Below are experts of layer 4 (counted from 0) of a mixture-of-experts language model. Rows are named router (the router's row for the expert) and show model dimensions 0-223. Each number is 128 + 32 x the weight over its row's rms, rounded and kept within 0 to 255. Numbers have three digits each.
After each expert's rows: "mostly gets" lists some tokens that are sent to it at least half of the time; "raises" lists some tokens whose logits its average output raises strongly, later layers aside. This comes from a sample of Wikipedia text that the model never trained on.

# expert 55
router:111188144157159149098099116160070180137149155103152135150138090139166146188067135154122148132160136166159160157089096117122122162084119148079145080121162122132160178110096089150087149162112155163087109147130072100193144097114152151162187169172128167112134147155074096135094138161136135127104155165072146082177087162101139090080168155102148150187096155142102176096161112091093169061175084173088113174115136089117172053109147084152132147088137133139140124168149154164150075096094098150090147145184111083106152154157097085177138154138187059141109137107158086154127151161156172141101106102099155164104171151140100145116097120101119155060083135174103096140100137160101137087145
mostly gets: " Professor", " Subord", " Runner", " sq", " may", " helped"
raises: "ะ", "Construction", "DST"

# expert 15
router:104102124198139126053096115123149123151164145111143109101178098118179164139058208164120121142132128139125141174065113062081068128105144142167156118099154148081125156123119135083130142188157139107141162083138134110146099129126104147108137159213128125139169107097143085120107138163168128164104153118118099134169094106084148164105125127143151132125105136169036153102130094148106170087114082196139069119101115114103220133085145104141147136102176145148158134155129244135162151141090065124093114148121154074123161111146101169105109119130154118216114194134105139141134128112188161143086101088131099161146104122111121138081102085112107112142109165120125117159136156186090098107182
mostly gets: "wyn", "enny", "w", "itt", "ö", "hin"
raises: "it", "se", "s", "n", "in", "ma"

# expert 4
router:055131124167139170100106067143079169124155154144127141139134097124184120099045121102099173138160161168107097126080140123094079146113094135151110092111114119143164169107099142121128100162155126132146168164146118139148228092116173141135174186150124209117158181175093129097101118143139172079116146094116154151142100161151100128080173164095167129086141153098070149083115135145114149103185105160128131156109167104107135074127133120156081165078219100109138044143156145127207126110135093128082102142135090086110144132147056110125161150129146131153129123134144136145128145077127169114111118134116150127083130130160075150153123112122069137180125138132085112223082125139179149074175
mostly gets: "iya", "ira", "tsu", "aki", "iro", "ika"
raises: "'", " in", " and"

# expert 38
router:093164155147137116080103150142145159126118131148139125170152147141137153185139139104146173079147171171170165130115147095154095153112096160104164114129150120146138125111117129107125143121093141102047114092093088117118173100127120129125110111107090140098201136144132132140076144129248116175090121177118123075115117173133148085128143143046102146138048127165129213121146125160034084111151137120174113155140133152069154116130092068149162161096136151153149159104201123146131057119083129127106155157112106117110141173167135080131148157078159105178061122087193143148051146098112143153117143067110162143154132135110119159086078115106140145114124118115140066099099161128090181124073
mostly gets: "ding", "ating", "ted", "ation", "ated", "ious"
raises: " in", ",", " "

# expert 29
router:104155127201134124128112082120116187154150153094131176148132090175164157121054133124183153149132194145194154169144072133099130131143127144156148140101169167120162171117145086170087148132088126164123162102102099121133165131094150101131110101154122166141098150145078116108105145179139116126072160160109166070152106149097166073106139160181100141134109119135123130084153108108094127080168098162094164192142117082109166066121149077186141095094156120123135170162141131172203065112154133109092136192185122095137202138161131138163129141114106052122104155135180074176112155161127135118104146122146136114103134208163070187136101114128120121118099126197143064165096120172135147123140
mostly gets: " re", " ex", "mer", " local", " back", " Northern"
raises: "ium", "lies", "hood"

# expert 24
router:126168164144126159103052110113062129129144142169224132114107088120180207166076180121154159090152178151132157112088086125153112103159091219103124138130144113142134104098108152122127103141091196125059100127171093066130160128070147204117105144112111142097133127140162160127081180098114120113113167137107114129134132128072168108095136148135184181173110085152152130143160091141071140098189089124123145120104182145184193144144199081097120115112140137157141125160169134153169139120082133099110122120181136122086151112151115139205116142178112134124161094100113114121115116136131133142119119072122177146060113141190114122054068135097120157105136155150116091144095157153110107144153
mostly gets: ").", ":", ".", "):", "\".", ".\""
raises: " The", " the", "\n", " In", " After", " Later"

# expert 51
router:127121165150122159112154134141107152165131142153166123134122093131141118195110117158110126082122163157118132118115125131046109153115130127130163095169139100123149128155142081151137134155155127119134124191198121060160118085135104147163165129136095124136118148145070145132129084149153124147116123161103167136133097134137152083118137128107149188171070124151134175141237086120128157104140084129101113147111133104086195125092195064169182134114113124187147100144097223116148086111106150164141154166175149127145155147111141161214120142183159085195025156115178073154101120114177151126129111090127144132099160139156079184131147108142118093104108118116157045147059133179140087126168
mostly gets: " ×", "Outstanding", "†"
raises: " ", "\n", " the"

# expert 35
router:097166158137128118108132100089054123133149157109126151171097095106175159140080125135135172137160115094149161144109162086140128085092120142087167126122136081116104131111120072088085157165108096124142140125096136086225144166152162120138146119159091119139129160141110138141103184127128134099073135147120141128162074187152180078081132139148135143102144134124131136114157112086078141098141107138143085191125180116072121147180130123109138117096122190173144074112165117124165082083091073128120149139255136148075120132099114110183197165196157138147089166112183130107063117161159193132116085147074149118096093113147089130190169099131137091093115140157087084137118111184113122127091
mostly gets: " As", " so", " became", "as", " called", " named"
raises: " a", " well", "semb", " part", " an", " the"

# expert 27
router:096198163170148177068106104212086111105132148125172141145145135174127176134132160117131146039130183135165143127128052154135114180121123156134118079203143090162132155090102115127070161122091163130104100161153118120128146118067106120168136124114087137087202140131095070174117110115107140126102127134077158152126098126118177106094154115144103137181135153155142133144184070140083142111138122112141097149121141102057143135071112137116184137142176106195122137156132140182135090150112106116141172153119145139103150118119068049132175168092130099162092142090140152146063105193203147086127108109136129185110169149105140160106104147129116121124097115170113121140119231147124151089134
mostly gets: " against", " including", " such", " like", " include", " to"
raises: " the", " a", " its", " his", " an", " their"

# expert 3
router:151129191119121147139134151129092163142163131056143136133202112196121198245076149151115179121098154146123123086119133070145153146090088151087132110147140133119137170110072096143085139114117117109090090134174080108171156104121119163176089111133119156106173155156091174173091105179130105160107165194078126082148118135117162087128139152107116149098163119103085111136114154095107182113135099151092149140057125098130127135127095128136206104119109152131099125136118158170138131115105119165120135134122125081109178158174174055146132116204190095098131136111142110136108124102215149141111112114134109175135119121158087138086155089168154147169048187131115118161127136137121094106205
mostly gets: " born", " debut", " Coordinates", " Species", " MF", " Votes"
raises: " ", " and", " in", " the", " there"

# expert 58
router:084096143121148151093136135184107131123128157093110148161149060155108158115132195124171164078131161154156154136133111084147074204097113150127152107207152103071146137103123133184086130159103138110139116121189158135188087103097119117159130125117119117102194119119126088121114121177134121146110128159099145049173085140099105092116145168135138113135112148237012146136190114090150162093097110137127050120137185131130107106145131085178098138118150098115127102184139135122113081156101112119125160132124114101139149136128132121106153140110147110127111162145143046119146119163129138198144105049071182157111128142144136164034136122157168094136089136160131117135105192162114133091137
mostly gets: " travel", " hand", " cost", " learn", " support", " love"
raises: "ing", "ed", "s", "er", ",", " "

# expert 19
router:068181135145184115056143147184091127134149102152165153162160124146163116144165127103132159133110166179078154135077108136074147115137134169057172059131133097139160153216094085123131108196104113190075130110132083098181136152143106193111130173157073129086118146129100105141073088143151144141084133093131160115143113153117159091113185128118141141170136150071118149171195115146117143128147105129083085173050143135117148046146122098163153106094062130117180091128132138146203090149143044180129140123114060120139099144104100153149182167165137096166092153126146098160144127120128134152138137105075141118146144141130074112082129150113123118129148082173147126146113122147128137087126
mostly gets: " public", " community", " country", " self", "e", "ese"
raises: ",", " and", " in", " on", "'", "/"

# expert 21
router:128147116158155135117124087156084203132147228119158150158147077143122104118118118142119144047102153129140175161137109164141093164164102168090109100128135078120130191086144103255091143120123121170148097142158095088111191109056152121147197129141108125047086151109154130093111093137155102100136126134117176101065105120122131090107168132070121161138152174150062134137180153094072146117156137141076136117093105121122132124143130130125109176116121143108129093107140115154150126063129139095129173123155091145083133158130156079149118180134107128109116096075159128150095143125088141148160173042127133132114122175167122104125141062109093153105085143157137142095138177131110193072122
mostly gets: " Certifi", " specializ", "ili", "lli", "agno", " synonym"
raises: "s", ",", "ish", "ise", "ous", "de"

# expert 9
router:124109160140130139133131106160112166179124116152137134197134058124143152140106173126113164136104124137171154135070129094107103140097121097096131109133171127061137117093103041123123148122088116148078173122165173114168118156149158219142246167138095144128152091173069089151077113155152195158130180192094140108122117145110117138120203105126154124127089196149131126067182101151104140058140115126111135119136114121125174128079111086160219124130139199145119091158091125133125114159162135150114197116084108125118146162091138145145126144145175121137075150110160055139134147149174098101075065097138103129120126124181141130135116085098137128100103127122113138131084139129131140127204
mostly gets: "St", "Ma", " c", "Ju", "Jo", "É"
raises: "m", "im", "ce", "um", "ut", "h"

# expert 34
router:116142182174184177120154147163134147125142148074146137206111122150167175165139119167137166100161123144121199131086065139086110162129110148109140115123151147196122181108136090180106153133150136147115076144093063120222153113130143151134113167129121153091163136133121156136104155129132137112093138144114133118151113157094154180061142120114143102161135127153123108134159117078122174122149078209124106143108112133167249059141138126154143138087151106121123140143093137173169075110079084130114152080179117104092174163127093095175122189176178121187130170081114044169137138132133149161134133092114166103094130163185082120107084154135111154122059106124121115129107101129093115142130
mostly gets: " =", " ==", " ===", "---|---|---|---|", "|---|---|", "|---|"
raises: "\n", "Scientific", "ba", "ft", "."

# expert 17
router:157137175224122104126122125122079182153134145148191123136150113109163094186079204188111121139142113157201108134088117103125116149144145189109139125192169086138106156132134119166117136162101132095142105127090063082109129098099130124166093152139144143109141108137082088125123127126148121136108183159050140090145120213120129147134108168119135159171118116120121160115166102133130135088127112133123129161078157148097112076063128114100116108105102177130118102141137176113119039085127084182144090158140129138119136144131110100126102087098162086131121154140110030123123177129117192178082033137097128181080137153165115095075104159076137164077100103174115089163145127161120153127131
mostly gets: " F", " January", " November", " April", " June", " October"
raises: " ", " that", " and", " of", " [", ","

# expert 31
router:117117159160171165077129137117083128141126135097167125114114136127177161172137129173122172103131155173161106174126115128140151163128079112106187146157161116153135171120114143153137131152138187190076123120170094153138160117125129101173159155150149177088105101165146142117098120117152092140119144182114124143103098120150170118085161174104175124192134157136150175136096085065075127113162115125100112139137116082137096151103167077175159088067203130153194082134197131119192111096099130178129103158158139141134146129182078103132188211180169132147134132110197123129057115164112150150117071135134152140120124134156071137090162165109113165121110190126131131199050123113138159141203
mostly gets: "),", ",", ");", " and", "\",", " &"
raises: " the", " its", " which"

# expert 44
router:139122192132106181089110144141134134183157164144169147178176146113114126117114131127122150075181138178191114116134102087093103124130070155085150146133129127079213125141127131115064172146130112149139084110105147082171125149115134165124128161175105120081113176130098113194118115111196107142090163105120086082144122134126146045074163149064204160169078128128144147115147137054098199067150067200135093127108115137117193140133129129101149148145180185120154142141125156162150105130102055168135129150148106111081116118125139141140191113093142094109124150132139106151122182147180122106077096126124159175090111145176066115074137078111128109056114135171113116121123125140131132103123
mostly gets: "\n", " \"", " “", " chronology"
raises: "-", "The", "|", "\n", "General", "S"

# expert 33
router:121134211185144104135078149180104170140101146059129127122112100126138162131074158110153119107141133138123103105104103095061118136071114124078175144100160108145216178126092125114125192126096157136114160108132112127153116102133177160167118160091104156086174123131084089113147090133160163142132187083081135128174113158099105126110129160123159090149115123165101139142176112100108190069187128185156138155112128088086137161160120070171126152120170131141152069125112160183166112098156073145162165114108126122115131168143134142157118154117159109162072090137131029131143139205175144131114106149123133133081171159167198148178125127102106164086085160141101118160153151183097171083165
mostly gets: " Me", " To", " My", " Be", " Min", "To"
raises: "to", "tan", "hel"

# expert 57
router:147242128166138162137137162151126162105188168095170144125161123128130126156129142123138104142169121139170177190098094096107180146133122162141133132130116120104088164156082097116082135111078150110134082082131124122196140135141136182156193129169139191102121114126063107162135133064154126199110150203106134127178136119101104111091132150093171136143117149136106192121169107145145169096135095170111154174120078124085161058145129138170176146085078078153117141137160106155124090094151092177082183165123119132095117120141087071112146145110113087123145105101140164102145224122162158133108108124121149107067201085162096130071148146154122151084084143132122118181097139144107156103114
mostly gets: " years", " States", " life", " century", " history", " days"
raises: ",", ".", " (", " in", "'", " of"

# expert 18
router:118155124139111124082139091160143126172108115147200184115133129122125178121146154138160104108142140138129076135122090064093148142118092129114142121156143101136150100103131132149112110119049128146131096107134147104169122114156150168180120161158079150079139135125107108198165207144122120192075136101131129101121137137151165169162133135114156133178125150162086166144151103101101177083181002132098063117118175077109139063119133053167155152126134163161208124117163138128134140104134145154130121155148066108137143120138079087170134136184151085205097130110141142108102156158173149161184102141136102183121116132126144171135099083141118120046133119171137146158091149166091163121216
mostly gets: " from", " at", " with", " on", " under", " around"
raises: " the", " a", " an", " their", " ", " his"

# expert 0
router:099182137104092151103113160138153128136125179097135142185182129102146161171149191154114113147190142153136144182146129129137168141103151116112136090139104124149140103113065148150093169189122154130124127154136133077175155075080114129103155142161149121129173194136148103117104143098149080165116102140106145064130116126102137118054171154122176104165146170157166139111080124121097139105174086138131125158087134127117147096063178158238104139110169102132172083120118092180177161090112124129074107102137045160122196142180103159158117098112153083121117145110086199152091106076142158105157115120100170109119145119111108144154073125140126189148146164121127085131094229148104141134179
mostly gets: "et", "ologie", "al", "ral", "erial", " classification"
raises: ",", "s", ".", " in", " ", "-"

# expert 60
router:081124182113170116121121136104119152130152143108118127096203046191163105146090141145185093110159136148137124103128101087115158162131154129083155102113147101095133179152093087114054130157142177185095111100122104131187109121088136121166125148138142161139151179129155127099118133120123102144119162099131143035105125193062148013094139146123134116149148124227145138124168127101114156091143088138098069139114089126108109082133150106156104136100070127113165108171123141146111043096128113115062136107160132066136164144123123122136138171122185104139145120129194140141141167098128119151149141113049093145115161109191115129047109126141129125115072108193089122153096147174106117120143
mostly gets: " government", " District", " village", " district", " population", " region"
raises: " in", ".", ",", " with", " and", "s"

# expert 23
router:107175135172145143108115110155080172141146165108170142144148093148165161164083137163144153124169144161162170158101102124110114171090114149076141074131169114148171179123077082147090153165093159153088126142125085095185145086114168159133168172153132184094135142169073100148104144165145139139091165167092139083172084169104145103079155153102149171173111138165099173101169105092097159052192091157085104182093135098110178069125140092161141151092147146133154108157128165171167065088101109147087143148192123107092152151155121087167135165152181055135106140102160095138106165149166161137119094111093148165100161156133091146121110137097137147058090145169087114156090134158115142094153
mostly gets: " who", " finally", " Ltd", " Vice", " founded", " ultimately"
raises: "Ž", "←", "Š", "Lithuania", "Azerbaijan", "​"

# expert 12
router:140168120144160187097097093135140199156110154116185137117141071130136158206068105180103122168109148222135147134124122141109107137143114092106143111140165094104230177107086138090089129148110150150100117137072092134139123143101156125121162163190122133113100149136133123139095143152120138158088197175083182107145103143133123177141143138127147160184113127121121151103098082100066151101226065152102088154117139089102149142124141089162157105106095108127146120084111144096139078105095120172089145170169102123120142124118097094210126145108165102112112199110152108108100201183173137172099188096096154185128131159177085141145121140095134130096114118110097124145134102169081159137150
mostly gets: " In", " in", "In", " mi", " pre", " throughout"
raises: " the", "nov", "coming", " addition", " ", " particular"

# expert 40
router:122112159151116179114102088136143128194161134067146111156157102129102133112072118133209149076123115202183151153122118070114134123135102110105145131124150080163149120122124086140111107142137147204158053142096165143165121105158131188149169143120138144106112080122101118194153175113150131144135173114095186116188130130089154056067107153116115127127111135140095148106160056093150092110082115124140112118112156143160107086110158156160156148100140146200170151112153113198155080083196094169109141183118098124133131188164133056131148180182168149128070123146201149173112150160172151098126144155119124160099139159145137124187112104155149193164111183119128147107089124116095115110120
mostly gets: " is", " was", " were", " be", " are", " has"
raises: " ", " in", " a"

# expert 22
router:107167130127137152126123159112134195154161163099138148161208086160153095197080135127152147111159157121154133148138124123133112183129105168102128134153179125095145144159084085146076151156129176165111144169117069133132127119111127129119110140132145130103193187154130096174108213175119133131130156202085133048192122172101131063132133127127154101127117149192099125126134135116077194119141140143097087137162142141147086067159203094133111145151089089088093117193178133145089127142124110187101149134117139128112136122138093048118169116106208082115160126096160050153148143128147188155108143095061137153124183132163111179059114110169139108142091159139119107110134131139106113099144
mostly gets: " professional", " Candidate", " organization", " author", " tournament", " competition"
raises: "s", " and", " in", ",", " of", "."

# expert 26
router:114133107126112125127139120136131203106170156145131181134181055148136191147108103148153174156104148164177138118088093131114053194103099141171115137157174091070153193132134109197115147159116167154150121223175106163150157173137165144117139112169141108131081133105087127156078185134167123158106122113096135135156117104082114066145119134081141132166096139147148101171175164146107201110140114123007128133096103123088152133100126069125140152150162142121122109155098110092181122076103052152078144126140144123122157153127134125156102117142126118103148166084110066144153132144140158149100052106132127127134127114087074147080044109139138133079170191143118111112148144128120130138114
mostly gets: "or", " grand", " multi", "ir", "circ", "tempo"
raises: ",", "ed", " and", " in", "s", " E"

# expert 59
router:128133212180155176104107120153075148114149138112173158129121141114152135173132117112159144080116137098070187190127144060086098134119083131112109119172138067119164112136136105147131136168098192135155062180134132124126141067133115124151155154108132166130170097134134156160099114185139148092182123122151155151146098148092165127101153098137213107210088150152153107112129066150070116128154104141111082128115098099135120144056137087103175139051205155190161095132187127125139084096063094123102145218127146147105145143149049126083132155140137076122134107105154106150088130157137158127073084129111126139139175152126132129112122127141087132120115149126100120178106137152083191113168
mostly gets: " and", " or", " but", " than", " while", " of"
raises: " its", " a", " the", " an", " their", " it"

# expert 16
router:089203123128139123120083121187119158094158126083175126127181138139140122139100132219116133110130168129135151178036104131120136154069124096085113105095112104153187180145081138135099158158117142151127096153087057071158134142091133215149142152153118158125113096129135141150087152150107135149106147183142116102149110160144117129135171176141097196136111120107122132091147143052136137098127145166126126147123111114088158047106133129184168111114116150169110103173152200150164130135051096109092141085163122111061129124180111063201156129101124110153107141098135137164126134142112133150136119085134137152121142112132144169112033126049136184116133133136127046152127151178103163118110
mostly gets: "4", "6", "5", "3", "7"
raises: ".", " church", "th"

# expert 5
router:099122124143145155113082129170112118167146159108168153147128111125080131114124149149109136145141125176156168158080120145086150156079138129148116087153147077090132143105037131139123103122168126112144118151112105101111182100102179102191121157181102143121148125135083106221080215161089146138126148112124158116178123097108114065100173170167181174139148138093168150145105127097143149126158138148092163153120140122087123126103131088144110157140170189106163098130134154147066105137074122196159180152210152167148142170117143130118100146199094163122113156149124087112154101120111108118093100107127170142072110157156114144179142056107085190070107113155108130193095104183072188125180
mostly gets: " No", " no", " do", " Do", "mo", "Mo"
raises: "s", "ba", "c", "do", "to"

# expert 32
router:050144123126167154126116096168091218158182118136141166200158137170175178095152169095133143126150104148134098133087130133137107183073125147062082130129154147114185197129075156090108143157142195152133145098143092149166173087077150150132204151150145175123170184224138152101134118166148171165088135136140098080131144155113152090134171156072151103117132158133106129115120125162120122091169136110084150174098154129149130093156114131143112130063170119124118032104118124091105082086160120131092111105145088114137168154201098093130143115104128130134111109065184128185081175115106143112111147131125174159078153121130126157110103135145113156120158131114098103095075130117102166129141
mostly gets: "abad", "ard", "sey", "ador", "aire", "ati"
raises: ",", ".", "'", " in", " (", "/"

# expert 43
router:138114101128153085157120147175083126120119147091156154142131102124122124191083133114191150186149127126145124124129093154094106176084137137104151062110170136142158171099159096178142183130124119121130148127191108133115104104123154126158165106138109158112152141120086053201115125176132196165126157135120153100157107128063115097125158129111114112181133183152116177125240102135152180121139097169112081146123099128090140124145157114188143187088085082110162099109147136183192150119123124127145183156132154088128142127154135153154069136176184073143048162108128085155142122113201144142072095138100175131136137174210133141144103111129160108106075091160124091129083144170144130083167
mostly gets: " Pur", " animal", " Kr", " Sun", " Gla", " mag"
raises: "ci", "c", "bi", "dic", "di", "dar"

# expert 8
router:133185162106181098123049132114128153158134136110161134172148128163121144138066147149134165144213150145167154191140132090072119127114137119157156062161136156144164184126111147113121180124103135163143103121147055132171134158134155140185194123133152150094104112149080157157101136165139200146117122162124144092125082144079156121105157161078175148195110120101147167132164104093057128083118146130115162153131124117142244067141165132097136170099099178150166142182148142155156091109117142133094160137117084106160153150130134081166164124187101128185104162117124141158082120164094164158052098100105111133083182162123086123142157087096058127129146159107127130128157126139109117160147
mostly gets: "s", "ers", "rs", "ts", "ists", "ities"
raises: " of", ",", ".", " in", " and", " from"

# expert 20
router:081183109090131149131119122151091143206145169097124127122115111141128084165105107164145141056198155104153156152077142069114167103106128128072130134136130130143068108118094122123102116184121133135092152133063064096090131089096166162110154113211108168138071153135130119135116118194139141111121177144142116117209080109134133132108174131142102136129131088068108139123136126074092137107168079159106123184043133105148168085106177128158134136144116194174119166178117166163153154104103105140089168119170092144090111100151162124134150102132159087125161163146194107151138147123125144145084164083157168159110131131143125131044082167120149112098095159179068112139081099159140171069154
mostly gets: " II", " US", " USA", "SA", "AR", " MF"
raises: "-", "L", "I", ",", "B", "/"

# expert 7
router:140160172141182144090088102169130149133146148119166106184112146159137138114127158144139214124102146150128149109131159066099111130129038135113162145208129102167161149072147103142149123112074112118046105138162130107132110119124161103137096140095121160120182142132063075182129173153177149204106192224134118092182125114153123111125164120135147175101134135166105138101141138130133137133145111126094104144142207089139124091115122105132145141135175131177087089155184128117105066143071105147107112184111098075127143143133078036156139165098149048156101147107216151121137158099154152134129160114069146149125159122128109150071100120111147115115061162140107122119123139158105142117107
mostly gets: " used", " released", " made", " won", " held", " received"
raises: " in", " on", " a", " the"

# expert 6
router:088157138141124132128116131129075134149192168097138164151150085143191169157054146146178124098157133117172074180098134139097090136141123161089119112123116135145144145090130113109069122123106161121110101126114113116151118126048138157144204155088137181098176112142102135114095121165097158187143111154104161158138121134135135099117177137055160092103064139119160174096102152127094150087150135118142128112182125125116163100132104104151182193126197123112139139165138113121166164158152078188142113108127108157079142169194110085145120111122138087133058166150139179113170106126110139137071106120097173114151098185167057116130135143030168204106116108168092166135073087150114126070112
mostly gets: "well", "ić", "ford", "mann", "stein", "bury"
raises: "'", " in", "s", " "

# expert 2
router:113159125112145174091125132180134144162104135139148120187137079116121179136111136202136126126148128162103126109096148125158132182111113178094147064091147166144103113148129119193101160155091186155102078092106066112148095130086100126145157140116139173183179139145091127134073175179138151128046147119091182109157113144145155121112178184135164139138073119175131180083186117103126156073184120141092105182115132150150181094108157044159132134118103153141151071157150172174154145121044116166106103146207070138107156154093113080098171174129116108126125131135091109113113179145099183124089076149146119151119132159162105148128101119133110129067106188171133115152154096118115152092141
mostly gets: "'", "′", "″", " +", "°", "’"
raises: "s", "tan", "si", "val", "ne", "nu"

# expert 50
router:117152119165128119073121045186159116147117137071111145148132088085115126145084131140162098115171116122101101136146066176140104180115102151097143087120153115115175124147128131160065161117137172111057163115154098141159127097141171116106114145202113115087126133169169130159110201126111152111154122142106179072134102107122147110071082134139130153131017132104059156101110114130099087152179125188139074171067169150073069142095164119157127140089125126129193187110154173126142140125129102142091091109143086135106170145145079118122116129151146083096096101107115053118088114178154128173113081077145178144111145139172098123140136095053108146090089128168150166153136158124087131104116
mostly gets: " con", " de", " pro", " dis", " Con", " para"
raises: "se", "d", "s", "ven", "ta", "cho"

# expert 41
router:074215155157107139153099123133065145190123157027126132153176115108182136175110187133121136165244126124124095156137121108109173160057122176047117137156196124177171182108078105107081163143144120187064097169083088117164139093115205125165131136100127184130139167128097129142112098145126144134096178155110119126160103174139087114119126187105157124145113114133095130094130138078129148087165100157098125171092112093115135051117197137117116121111149114094156122159119181136112126118127097164121117124190111109111136154143133074151127116129178099120104111139123127115126170123099134165104130133129152135103133156159137146108061127141116076156056171129096113172121157145121136103140
mostly gets: " York", " London", " Australia", " India", " California", " Virginia"
raises: " respectively", " and", " ", "/", ".", ","

# expert 10
router:128141153133163131147130055120078175155177150030164101135146099160144147156125137148118130135133119136168150176113053128118110120107140119024154072123131151156125126134104060104082132114084136117139058192182131131182159118145195131170119193132112174138143223135055143161103122164119112123141164118109099150165146185107130092116106116129118137191082117146147171122137130116154159110138109126112095158118173103146096098106153103094091165137121175142136118126071167122139144093123111150133123171155131079116143163128060155193134135091194096142085151128184078124145103170180107106103127150105130157145168173185125142165114089111138141082060148147107100163087115166119174138135
mostly gets: " both", " All", " all", " Red", " Matt", " Call"
raises: "ten", "an", "mar"